{
  "d_model": 256,
  "d_shared_expert": 0,
  "balance_bias": false,
  "norm_eps": 1e-06,
  "qk_norm": false,
  "tie_embeddings": false,
  "init_std_o": 0.0413,
  "optimizer": "muon_variant",
  "lr": 0.00596,
  "beta1": 0.95,
  "grad_clip": 1.0,
  "batch_tokens": 131072,
  "train_tokens": 1246000000,
  "dataset": "wikipedia_en"
}
Below are experts of layer 6 (counted from 0) of a mixture-of-experts language model. Rows are named router (the router's row for the expert), gate (a neuron's input weights, with its number), up (a neuron's input weights, with its number), down (a neuron's output weights, with its number) and show model dimensions 0-255. Each number is 50 + 12 x the weight over its row's rms, rounded and kept within 0 to 99.
After each expert's rows: a language model's description of what the expert responds to; "comes after" lists some tokens at least twice as common just before its tokens as in all text. This comes from a sample of Wikipedia text that the model never trained on. Tokens count by the router's weight.

# expert 1
router:45 66 51 43 44 40 48 59 52 58 46 36 39 76 27 65 54 58 62 55 55 63 49 27 43 46 56 43 40 46 46 44 53 57 48 57 51 21 28 46 53 41 62 43 41 50 51 60 84 50 57 62 47 48 48 39 57 40 41 56 44 62 73 69 51 56 47 37 54 53 68 59 51 34 41 66 69 55 45 43 40 57 40 60 34 50 37 53 43 58 60 57 51 64 37 68 37 43 59 38 49 62 41 52 41 34 58 52 76 54 47 36 57 34 48 29 71 52 32 77 53 52 65 52 39 20 77 60 42 42 49 58 37 49 63 35 50 64 37 45 47 25 36 53 55 66 57 53 58 62 32 36 52 43 42 32 40 53 49 50 66 59 32 64 43 56 62 70 37 53 51 43 48 45 49 61 49 50 37 36 45 48 46 73 35 62 42 46 48 46 55 59 60 70 57 69 41 72 50 74 37 52 52 38 59 44 29 62 34 37 49 60 58 35 21 47 32 40 38 48 40 63 81 49 57 72 57 43 68 43 36 43 30 71 40 77 36 71 32 36 39 48 54 54 50 64 38 30 41 54 60 45 48 52 49 46
gate0:73 66 52 63 58 47 53 35 54 70 55 43 56 59 48 82 51 79 47 55 34 48 48 44 21 55 55 51 40 55 59 65 33 35 59 37 67 50 49 49 59 51 59 64 64 14 61 52 60 40 47 65 60 45 60 21 41 55 42 45 76 54 61 43 41 63 52 47 46 46 41 52 63 55 37 48 30 39 34 27 58 49 49 48 49 57 48 55 64 58 50 51 82 45 44 76 19 46 57 40 37 46 53 48 55 35 44 73 59 69 52 44 39 57 33 70 52 55 49 33 51 53 49 35 55 48 24 39 66 49 86 62 54 33 50 53 71 63 61 36 73 30 46 27 22 43 60 41 60 23 69 52 36 52 28 58 51 24 34 48 51 45 38 53 47 37 67 49 40 38 55 35 36 65 44 32 37 55 34 65 48 55 67 48 44 66 46 41 47 54 43 49 44 42 53 60 38 37 59 58 59 69 56 51 35 63 37 57 35 75 52 60 42 49 50 57 37 52 43 48 45 47 51 50 54 50 55 41 48 37 59 50 60 62 63 44 43 41 56 51 54 60 62 47 48 54 52 50 50 53 59 44 45 51 41 26
up0:40 33 48 50 20 56 46 62 42 39 49 52 65 40 46 38 39 41 68 52 53 51 59 40 50 38 48 40 57 54 40 62 59 43 33 70 39 55 61 35 25 42 37 30 64 65 57 30 43 37 45 36 58 45 29 63 61 49 52 46 44 46 40 61 41 52 38 40 63 35 47 56 70 48 50 55 53 57 52 63 47 66 46 35 55 49 55 56 41 66 69 41 31 61 31 47 78 49 55 57 55 67 56 37 58 58 51 38 44 30 46 49 53 17 70 28 64 51 52 57 55 44 57 59 54 67 75 63 53 50 14 55 64 73 63 40 44 57 40 75 40 69 67 59 49 49 25 58 43 69 22 48 70 45 50 42 41 75 48 40 60 53 44 50 58 52 49 56 65 57 53 52 48 55 66 45 71 48 54 27 24 49 36 46 71 51 68 41 65 45 56 45 34 58 53 35 39 49 61 74 56 51 48 68 49 48 64 46 47 35 72 50 50 59 52 51 73 41 52 62 50 61 60 42 59 46 36 68 53 54 35 45 45 41 29 64 63 52 50 45 39 36 55 40 55 43 32 56 32 57 53 45 55 56 29 76
down0:42 50 49 61 61 30 47 42 81 47 52 46 40 34 37 53 49 45 45 35 42 59 46 45 53 55 56 46 36 55 43 45 54 59 61 37 49 55 44 44 65 61 62 35 60 57 44 47 43 66 77 45 49 43 25 44 71 68 63 54 36 49 71 63 49 43 40 54 42 52 39 46 31 37 86 77 47 47 56 50 37 47 60 49 58 47 67 48 52 56 30 50 70 42 51 41 51 43 57 74 58 67 72 38 59 60 66 52 46 34 54 42 42 78 42 53 44 66 39 58 76 60 73 42 44 42 26 32 28 39 53 45 60 47 54 58 31 64 38 44 56 49 42 57 56 40 13 39 43 65 57 59 13 51 56 61 42 53 38 47 67 54 39 64 26 52 52 54 49 49 68 77 30 48 48 56 46 56 44 52 36 46 62 33 67 57 50 64 55 70 45 54 59 48 46 34 63 61 62 32 54 49 60 43 68 36 57 33 53 43 60 51 36 59 66 46 61 39 57 42 36 21 40 42 39 54 40 57 57 48 54 79 47 32 45 54 37 43 39 73 49 42 58 40 54 57 60 52 40 40 48 47 31 46 30 52
It responds to: Determiners after prepositions
comes after: " of", " in", " to", " for", " at", " on"

# expert 15
router:45 61 65 49 49 33 51 58 56 55 48 62 40 61 43 53 42 52 80 41 63 74 46 33 41 34 58 38 41 61 49 45 56 62 47 65 35 43 40 46 74 26 44 64 47 60 47 59 35 61 63 70 47 47 35 60 50 55 32 53 55 45 46 52 55 62 40 40 38 64 67 53 58 51 37 69 67 48 64 36 59 45 41 61 34 77 36 39 53 68 45 56 44 64 48 57 57 38 57 76 32 65 61 46 62 44 41 55 62 71 38 41 53 48 48 31 73 53 46 44 58 48 42 44 42 31 61 61 59 54 48 53 53 66 60 40 63 61 73 38 44 52 51 64 37 59 27 46 49 50 45 66 63 41 40 53 55 55 55 63 55 35 43 51 52 44 36 40 42 58 81 43 81 53 36 30 39 40 64 38 50 46 59 55 37 52 59 74 44 40 47 39 50 53 64 62 63 40 34 39 38 43 45 36 42 53 44 70 58 47 47 47 55 10 55 38 43 51 56 51 25 54 31 35 59 39 32 45 54 18 61 42 28 57 38 73 48 55 40 45 45 41 59 83 34 61 51 57 41 54 31 50 53 74 47 55
gate0:41 65 76 69 50 33 53 44 33 51 27 48 31 59 14 74 51 47 42 57 56 54 42 58 57 20 47 55 54 27 52 78 46 38 61 65 47 43 64 50 63 47 44 61 31 63 57 53 53 50 65 68 55 41 59 45 31 43 49 40 29 72 59 49 53 39 41 37 38 42 56 52 34 41 56 40 59 31 33 46 54 43 53 34 48 38 55 41 40 54 40 59 47 36 54 50 61 47 33 58 47 55 58 42 63 31 41 44 48 63 33 50 57 49 54 50 75 40 38 75 42 51 46 57 50 59 54 43 37 51 61 30 40 48 55 36 57 44 64 64 56 44 49 41 69 48 51 47 37 72 37 49 58 40 50 61 41 57 36 56 23 40 39 52 74 57 45 58 55 48 53 41 69 59 29 38 30 21 63 39 31 37 60 58 43 71 58 61 62 42 50 30 69 63 51 67 27 46 56 47 59 70 56 68 44 64 58 61 59 50 66 66 36 42 45 28 50 31 43 51 57 67 53 60 42 42 36 59 54 65 51 35 54 55 51 77 51 40 68 68 56 51 32 47 38 56 56 49 61 69 45 40 68 41 58 61
up0:43 51 47 38 45 61 47 45 58 38 47 31 57 47 66 31 46 57 60 35 34 27 34 51 29 59 42 22 34 48 34 37 58 51 64 42 51 49 58 30 53 42 56 51 54 42 24 50 57 67 40 32 62 53 34 57 46 57 61 55 65 52 36 55 61 52 57 49 52 28 67 62 29 52 40 31 41 35 47 61 54 75 65 60 72 44 54 74 58 38 45 36 47 60 64 44 70 40 49 32 62 64 51 57 41 44 70 47 70 51 69 58 74 56 58 38 42 47 56 60 68 35 63 51 67 59 44 43 59 51 48 65 61 38 61 51 64 44 61 32 45 57 43 45 76 22 42 67 49 54 53 65 50 46 36 57 61 57 52 42 59 68 40 45 29 74 41 52 49 43 52 50 52 46 52 62 71 61 41 52 71 58 43 58 43 37 31 32 42 58 40 57 40 23 50 36 57 30 32 55 44 43 47 47 58 38 44 52 53 29 44 37 70 70 73 42 37 50 45 42 68 53 39 56 79 61 52 45 57 43 74 67 62 50 57 34 45 45 33 50 69 35 51 59 66 35 45 48 49 40 40 69 40 59 50 55
down0:50 48 66 51 57 32 38 48 56 73 33 57 60 42 56 82 74 56 48 55 50 60 56 52 46 41 33 47 45 53 38 54 67 50 43 72 51 42 66 65 59 56 44 50 62 40 47 58 41 38 64 61 39 32 34 68 78 47 29 62 62 35 56 41 48 37 62 60 59 67 30 50 42 42 64 55 48 60 73 51 40 51 35 50 60 46 52 46 70 58 41 43 45 53 53 54 76 63 69 63 37 43 68 49 59 27 50 52 54 53 35 47 34 52 35 35 55 30 28 52 78 48 32 35 65 13 29 53 46 53 43 46 56 65 48 46 33 57 76 40 41 45 48 55 33 64 37 46 55 57 40 47 46 53 67 50 47 67 53 42 45 49 51 57 51 32 37 73 43 38 34 59 62 62 46 49 45 54 49 45 54 40 45 36 38 55 35 32 69 68 35 43 30 53 65 54 65 45 50 68 33 55 58 35 39 34 39 47 29 45 52 44 53 44 52 28 55 63 60 30 62 56 78 80 45 19 43 57 44 44 57 61 43 44 39 52 47 40 35 48 47 54 59 55 52 50 37 57 32 42 44 51 54 66 47 67
It responds to: Adverbs and infobox dashes
comes after: "\n", " is", " was", " G", " has", " but"

# expert 59
router:57 66 38 60 62 44 50 55 58 76 49 76 39 72 31 52 51 47 66 52 47 61 43 25 48 57 51 48 39 60 53 50 55 45 51 31 40 40 37 51 50 30 38 62 24 29 42 54 59 65 49 64 67 56 33 46 69 56 48 49 43 49 58 57 41 75 46 50 31 53 50 51 69 37 38 70 53 64 39 44 55 59 44 49 23 51 55 32 48 54 67 33 60 59 37 41 29 38 62 42 56 55 44 19 77 53 43 47 41 56 42 47 60 21 45 33 44 40 58 68 53 42 53 53 47 27 64 82 38 50 38 79 38 62 59 51 58 52 53 43 59 56 48 55 54 67 40 49 43 64 36 49 25 47 59 40 36 32 52 50 50 25 69 66 41 37 59 63 61 45 41 65 55 47 55 52 43 42 48 72 41 37 43 65 56 59 66 62 56 33 24 33 48 59 43 74 42 70 41 70 38 47 69 50 45 51 40 52 48 38 67 63 47 21 41 59 44 51 39 35 31 44 53 36 48 61 32 49 51 50 62 36 46 50 50 66 61 55 49 61 45 39 25 49 55 41 46 55 49 57 54 63 44 61 48 43
gate0:61 53 49 37 62 48 27 55 57 54 49 47 56 26 61 42 48 33 38 49 48 80 39 56 61 46 33 44 29 58 61 61 54 52 50 47 40 40 55 43 25 62 75 44 34 35 52 65 37 43 41 38 54 43 55 62 41 52 62 55 79 34 82 56 51 56 43 54 45 52 50 53 72 52 38 59 39 35 49 68 52 60 61 48 53 71 63 45 28 71 66 40 33 47 41 63 62 29 55 47 44 51 70 38 82 44 56 61 44 49 35 63 50 51 46 51 77 65 47 50 46 54 42 56 45 51 60 42 65 65 51 11 48 51 41 47 54 47 50 22 64 45 53 61 54 37 47 69 67 62 74 60 40 55 47 68 33 38 64 50 55 67 66 36 48 47 44 50 41 53 63 22 46 58 60 38 57 43 55 50 38 51 47 52 47 39 50 40 53 52 37 40 52 54 50 40 31 47 37 70 41 52 55 52 41 67 38 60 28 53 63 52 70 55 39 45 56 37 41 51 39 67 52 57 38 57 50 47 37 68 61 29 56 55 44 64 40 40 52 52 46 41 26 44 64 40 42 40 65 39 47 09 42 62 73 39
up0:72 57 30 56 38 43 64 65 45 37 35 30 34 34 64 32 52 26 54 41 67 45 26 42 55 32 43 58 56 64 45 46 58 50 41 61 66 45 50 45 31 46 82 41 48 35 64 49 51 54 23 56 55 49 52 48 46 47 31 63 67 45 41 61 51 31 39 52 54 59 50 72 39 63 46 52 38 27 57 65 59 49 61 35 49 61 51 62 56 58 74 46 24 50 39 76 70 59 55 69 35 51 81 53 66 25 33 59 61 45 54 38 60 28 72 55 53 70 52 46 47 57 41 62 61 71 67 62 45 57 59 69 39 42 73 61 54 22 43 54 78 67 38 43 54 40 40 51 46 49 34 54 48 43 36 46 46 65 59 37 46 52 40 38 63 47 54 70 44 48 56 60 68 48 38 40 31 60 50 52 55 49 48 37 50 37 54 42 49 48 40 70 71 48 38 46 64 66 35 58 49 52 37 51 29 61 67 35 65 68 48 54 44 51 38 36 50 68 70 52 49 55 58 45 37 39 59 54 48 61 48 39 38 53 45 40 47 52 46 55 41 30 58 52 56 35 47 56 32 50 62 39 69 57 52 58
down0:22 61 37 45 38 48 51 73 57 62 29 39 57 46 46 64 34 43 49 42 68 32 46 54 26 59 51 53 61 57 41 51 41 54 44 38 50 65 58 54 57 64 62 50 69 51 48 44 76 51 48 34 44 50 33 35 62 83 64 50 53 27 44 21 55 55 56 47 63 36 61 23 55 45 36 55 51 40 44 38 29 50 46 69 60 36 53 66 42 60 22 51 64 25 58 36 63 24 57 40 52 69 63 39 53 25 40 68 61 45 65 52 63 49 48 65 39 53 42 52 64 65 75 44 55 49 48 54 52 65 52 55 46 49 68 53 67 52 49 63 39 60 37 59 59 61 58 55 67 30 42 38 48 60 61 42 42 46 50 53 46 42 63 41 39 37 60 27 54 64 24 46 48 46 58 46 33 40 43 32 54 42 53 50 44 53 59 55 34 41 55 23 37 30 35 72 52 56 44 64 60 59 64 62 36 53 60 59 35 38 55 74 30 45 46 42 53 55 46 64 61 51 64 55 39 57 39 52 54 58 49 42 46 48 56 49 58 62 37 53 81 28 31 41 50 30 63 40 64 55 68 52 55 63 60 55
It responds to: Table cell ends
comes after: " ", "\"", " —", ")", "%", " list"

# expert 50
router:46 54 67 61 60 38 56 75 54 48 57 45 46 69 38 56 48 36 67 40 59 76 38 41 58 71 38 40 39 44 40 52 65 52 45 82 41 48 61 58 64 51 56 43 44 50 49 58 75 57 48 58 50 48 46 47 48 69 35 63 52 55 58 51 51 52 59 41 42 72 67 28 43 40 32 64 69 54 47 51 49 59 43 50 03 72 59 35 69 51 51 65 68 57 51 67 43 40 66 53 42 48 36 21 60 49 58 64 32 61 39 52 49 58 46 35 73 53 49 68 44 25 76 48 60 36 72 53 54 51 57 68 56 60 45 57 58 56 60 54 55 41 29 62 42 42 33 32 35 63 45 48 63 56 55 61 45 44 65 52 52 23 40 63 40 65 45 60 25 48 37 58 71 35 69 33 48 26 59 56 23 53 49 41 54 51 33 58 46 47 43 40 49 51 55 49 46 64 40 65 30 36 58 24 64 58 38 61 55 41 60 40 56 44 52 42 45 34 43 45 28 65 18 54 42 55 47 43 40 35 49 44 56 58 51 63 55 57 30 53 44 51 47 65 57 57 54 42 54 55 39 46 39 52 49 36
gate0:16 45 57 56 58 40 54 49 50 28 36 70 60 65 64 22 36 34 60 46 47 45 53 62 57 62 56 28 46 53 36 52 50 77 48 65 62 35 59 35 46 35 64 40 46 51 55 68 54 65 54 48 50 51 44 23 46 48 43 49 72 51 69 49 50 43 47 39 28 42 39 67 54 37 44 61 51 10 47 45 73 52 33 38 45 50 35 30 58 73 62 44 48 27 60 52 51 49 40 64 62 48 52 42 58 50 70 40 53 52 56 51 59 43 64 53 42 36 35 64 50 54 44 51 51 45 49 49 24 56 57 44 55 48 35 65 64 31 63 59 64 46 56 45 48 61 42 34 45 39 56 65 69 35 52 58 65 41 41 53 47 67 53 66 24 46 30 65 56 48 53 54 43 50 42 71 37 36 41 62 73 61 51 59 66 49 39 44 59 77 25 36 63 49 40 60 47 64 41 56 61 46 58 45 65 47 37 50 41 53 57 69 50 34 45 50 30 50 76 42 59 63 41 26 38 53 36 55 45 77 69 42 43 55 37 60 45 55 46 77 69 38 36 69 65 53 49 47 42 50 52 59 46 52 64 45
up0:48 24 82 60 70 55 67 48 54 38 28 32 52 38 47 50 45 54 54 36 39 45 27 50 41 47 77 43 52 36 54 68 48 49 47 60 40 37 63 51 59 26 67 23 41 54 28 46 47 48 54 54 50 28 59 43 43 55 61 42 49 61 43 73 69 38 50 49 55 32 47 63 48 51 35 65 77 52 37 49 48 34 40 51 45 51 56 55 60 61 43 42 53 39 37 53 39 69 59 41 45 51 44 48 52 62 66 45 57 73 66 58 36 54 35 46 51 57 53 55 48 77 40 44 56 41 41 50 49 52 52 60 34 44 67 50 50 39 59 50 63 45 47 79 63 58 51 26 43 41 62 56 73 58 58 56 46 47 32 52 28 50 32 68 40 38 31 56 38 50 48 68 51 28 36 73 47 38 23 41 69 67 38 75 66 53 50 46 50 61 50 62 58 40 47 54 31 70 41 49 47 37 22 65 56 53 40 59 41 51 26 63 63 38 51 38 44 60 39 71 58 59 52 46 70 64 42 72 38 47 37 47 40 47 49 55 60 42 39 34 57 42 42 78 52 57 61 35 41 50 50 64 61 51 70 42
down0:67 59 43 50 56 81 37 41 49 56 59 46 41 52 53 55 47 28 56 58 44 35 47 50 46 53 57 47 50 61 49 52 57 45 57 50 61 65 27 48 49 59 23 35 50 42 48 64 53 63 49 52 34 59 41 73 42 31 49 18 56 49 45 62 66 23 47 51 69 57 36 40 36 54 37 37 47 59 59 49 55 28 25 60 29 53 28 63 40 50 70 43 55 57 52 49 41 44 35 62 38 47 46 46 49 80 46 50 58 55 80 53 49 47 40 38 51 37 40 77 61 82 53 46 35 65 57 41 58 34 36 47 47 73 40 50 43 76 70 52 65 65 41 52 49 37 61 42 46 63 47 60 51 51 51 31 51 45 64 46 64 44 46 49 51 51 53 69 77 62 60 27 64 45 46 43 46 67 38 57 61 41 49 60 61 36 54 44 30 47 32 58 50 52 43 41 37 37 65 49 42 40 34 56 40 69 41 50 34 60 49 29 81 43 44 64 62 36 47 54 58 33 64 54 62 79 34 34 36 52 59 48 42 51 43 65 45 37 54 42 33 47 61 65 50 43 52 68 65 40 57 39 62 60 53 25
It responds to: Subject pronouns, auxiliaries
comes after: " with", " under", ",", ".", " where", " to"

# expert 47
router:51 62 60 44 50 57 52 63 46 64 52 58 48 63 44 66 47 29 71 42 59 71 58 18 40 63 53 47 51 68 42 22 61 56 55 56 47 61 25 38 55 62 54 53 34 50 42 60 62 48 44 52 53 56 31 46 60 59 41 49 54 72 53 46 67 62 58 34 35 48 67 61 56 55 66 62 56 66 52 40 44 53 56 58 27 59 52 46 53 56 58 55 66 60 38 59 46 29 49 52 48 60 53 47 45 46 72 44 36 75 55 38 63 59 41 24 74 24 60 57 63 31 48 56 57 35 48 68 56 49 46 44 54 42 46 44 58 66 62 45 49 53 24 59 47 31 35 57 46 59 56 51 62 44 42 46 41 55 63 50 49 54 56 74 47 61 62 58 14 50 58 70 52 54 47 41 53 40 39 44 49 51 33 59 21 73 69 59 36 47 54 43 62 61 57 67 34 56 52 61 49 54 46 61 30 57 37 44 56 47 73 42 55 37 50 54 58 54 47 38 35 67 58 30 39 74 60 56 32 40 55 17 35 59 20 68 40 54 36 41 53 23 53 61 47 58 33 63 37 77 62 49 53 54 58 44
gate0:36 42 72 53 37 47 47 38 41 58 22 46 59 47 46 33 25 49 58 37 47 46 60 62 49 48 42 35 55 60 57 49 53 43 41 57 42 66 38 44 61 56 48 49 53 42 45 40 50 60 53 70 44 64 30 40 30 50 48 60 45 51 41 40 69 63 53 60 62 46 60 59 71 45 65 52 37 62 47 49 43 28 43 54 57 39 50 55 55 59 73 51 41 48 43 50 16 34 36 77 58 55 27 57 37 49 39 41 29 60 35 55 54 65 60 56 48 76 73 44 70 42 35 65 49 33 34 47 44 61 29 54 54 47 32 37 78 61 45 46 64 51 32 52 46 42 30 72 39 55 68 36 55 64 40 54 45 44 59 60 38 51 32 54 62 41 44 40 26 55 47 46 57 34 57 51 45 38 62 82 59 55 48 42 47 62 71 60 61 57 49 18 53 55 36 50 58 53 51 36 56 41 43 81 49 53 64 29 55 52 41 34 71 57 52 49 57 52 73 50 76 57 61 36 64 47 77 49 44 46 58 43 64 56 55 55 36 54 50 50 52 53 73 51 50 60 50 27 60 48 52 64 38 60 18 40
up0:56 59 38 57 55 36 48 38 28 42 59 68 27 42 70 42 58 33 60 72 47 54 29 69 44 34 49 59 52 69 41 40 69 63 63 53 58 58 26 48 44 50 40 44 40 69 50 39 58 34 53 62 53 49 30 50 62 47 63 52 48 66 46 80 51 70 49 48 39 54 70 38 54 46 69 53 64 56 77 42 46 50 41 69 69 48 46 51 53 56 66 57 71 42 41 74 54 44 35 39 55 51 64 50 47 35 47 36 47 58 43 35 46 43 47 49 73 48 70 37 45 53 55 35 34 62 64 52 61 35 40 53 70 49 42 41 26 52 50 43 41 40 27 47 60 55 45 48 63 66 63 57 64 59 22 44 57 51 55 60 34 35 40 86 63 54 35 62 40 40 57 50 36 41 47 44 55 71 58 44 48 54 64 41 37 23 44 33 43 61 55 39 59 44 50 39 43 55 43 45 42 48 50 49 46 46 39 28 48 85 42 45 56 46 55 68 69 49 44 48 51 69 60 64 51 33 68 60 40 58 49 55 50 46 35 51 51 35 69 53 31 42 46 20 60 49 15 52 51 57 45 36 43 42 45 56
down0:75 46 47 78 47 42 38 51 64 55 22 31 40 58 55 47 39 41 52 61 47 37 51 44 40 39 62 42 67 53 58 52 53 47 47 36 70 62 42 39 54 43 51 63 36 28 47 44 40 63 56 51 57 58 81 54 52 55 43 74 62 42 43 59 73 38 43 44 38 19 48 48 54 68 38 49 60 53 35 39 33 62 56 65 42 57 52 43 50 57 45 59 46 69 49 41 53 61 33 63 45 63 53 65 53 61 50 57 37 49 54 54 55 45 50 64 71 39 44 42 52 54 47 57 54 34 43 39 43 55 63 47 45 42 37 49 63 39 55 36 58 35 51 28 53 52 87 17 42 69 50 44 47 51 73 63 58 54 58 36 55 67 59 37 41 48 59 54 58 23 30 64 21 41 48 55 42 58 44 41 71 33 36 62 45 49 49 54 47 40 62 53 47 74 77 41 43 58 44 57 33 55 62 55 59 25 43 65 55 60 64 42 21 68 35 41 65 54 60 51 71 25 39 24 30 61 34 46 44 39 55 51 43 49 51 49 51 51 44 50 45 63 61 68 51 44 69 52 34 66 46 44 34 43 50 64
It responds to: Table separators and conjunctions
comes after: "\n", " 0", " 2", " 1", " 4", " —"

# expert 0
router:51 42 57 59 66 50 51 57 45 58 44 59 40 60 27 58 49 38 66 39 54 50 45 45 43 65 34 46 48 68 39 57 59 73 50 58 36 26 24 32 68 53 54 47 41 58 51 63 63 42 47 66 52 58 47 52 60 60 35 57 50 59 77 76 53 41 46 56 34 65 77 38 41 44 43 59 44 58 58 34 55 39 15 42 41 61 41 26 61 55 63 53 55 51 47 55 24 37 49 57 50 62 56 30 62 48 59 67 45 57 53 50 43 46 42 45 49 51 29 42 58 38 51 47 29 47 77 55 53 35 62 51 50 61 59 56 51 61 39 47 72 29 40 50 35 54 46 47 56 65 34 31 51 45 26 48 51 64 70 55 68 37 56 63 46 43 57 54 50 60 52 49 52 59 41 50 34 47 62 67 37 56 49 58 54 60 61 73 41 50 44 55 67 53 54 60 44 72 37 69 51 51 68 49 42 43 52 55 47 41 56 64 52 19 43 48 43 35 33 39 19 71 61 52 39 56 50 54 64 52 59 34 39 80 17 86 56 58 32 43 40 27 58 67 52 52 50 53 53 59 60 48 42 72 50 54
gate1:56 44 66 37 43 49 75 61 54 30 30 66 53 63 47 50 36 50 57 55 57 39 54 50 34 75 49 52 60 53 40 37 47 78 59 49 61 20 41 33 48 63 41 60 63 61 69 41 42 33 54 71 42 48 43 50 34 47 36 51 70 36 47 76 17 45 67 50 42 51 44 57 31 43 64 45 40 47 67 59 63 51 65 68 44 76 57 41 43 53 44 48 58 41 39 53 59 45 37 53 42 31 50 47 49 44 56 52 54 50 44 44 56 41 73 66 46 48 29 56 40 67 47 36 58 57 52 47 40 56 55 46 33 43 44 48 64 27 49 59 74 33 31 41 69 58 48 68 44 43 49 80 54 58 70 53 53 41 33 54 44 67 52 36 26 59 37 43 53 63 35 49 40 57 50 41 45 50 58 84 64 63 57 75 42 69 56 44 60 45 33 43 61 70 68 56 43 45 47 56 82 62 62 43 72 36 41 54 53 52 62 56 47 33 49 32 52 42 44 53 57 46 65 27 33 51 47 60 50 40 60 51 35 44 45 57 41 43 42 53 46 58 51 42 56 40 35 37 46 27 58 63 31 38 47 65
up1:45 33 47 54 40 70 57 55 71 50 60 44 46 70 46 28 45 13 66 61 55 37 49 41 41 62 45 34 51 59 59 44 49 66 54 64 55 71 46 46 41 35 35 61 63 51 68 64 55 47 63 34 60 34 49 56 49 54 44 68 44 67 33 68 36 29 65 47 49 69 48 45 53 44 31 51 48 46 43 39 53 58 65 54 28 52 49 63 61 47 37 56 55 48 49 59 53 61 50 51 54 58 51 41 56 48 36 63 50 73 60 53 58 62 52 51 38 40 47 59 65 32 35 52 52 51 73 59 55 56 33 48 60 41 27 47 45 28 56 34 33 48 31 41 48 43 33 61 53 73 41 32 41 47 68 39 56 43 48 56 36 55 38 55 39 75 70 53 54 50 56 73 58 26 51 38 39 48 29 71 60 63 45 42 69 48 48 53 62 47 59 29 73 44 56 45 62 72 36 50 51 38 61 48 45 55 81 27 55 55 55 43 39 53 30 56 68 62 39 17 56 44 23 53 47 35 45 55 49 61 69 74 48 68 56 43 42 59 60 51 56 52 25 56 50 34 41 35 48 63 29 62 48 63 45 54
down1:39 70 50 57 71 48 52 51 43 55 61 50 59 45 44 62 50 76 34 64 67 43 35 40 42 61 52 54 37 52 61 41 53 55 55 52 45 58 47 50 48 46 41 41 19 49 64 53 69 63 74 61 64 63 53 32 38 68 55 56 50 52 58 56 85 53 37 48 61 56 72 68 58 57 33 42 57 63 60 58 34 62 54 60 38 29 53 46 73 55 71 46 44 60 69 44 48 67 39 18 44 45 49 60 42 45 43 56 53 38 41 43 38 45 51 45 60 35 35 55 56 60 81 58 35 30 39 21 41 49 22 50 67 53 55 38 52 35 46 48 26 52 42 64 51 55 61 32 47 43 53 56 45 43 44 65 66 41 64 57 43 25 31 63 64 39 68 41 37 57 53 69 82 66 38 61 47 56 62 50 45 51 61 53 46 44 51 71 34 51 61 39 49 59 42 50 41 52 75 24 38 28 49 46 37 44 56 55 38 53 26 39 44 57 50 47 45 54 45 70 62 37 46 45 39 63 55 40 48 38 33 27 63 32 55 45 48 45 22 44 48 61 47 51 44 47 39 69 41 59 50 48 49 53 39 68
It responds to: Determiners and possessives
comes after: " of", " on", ".", " with", " for", " to"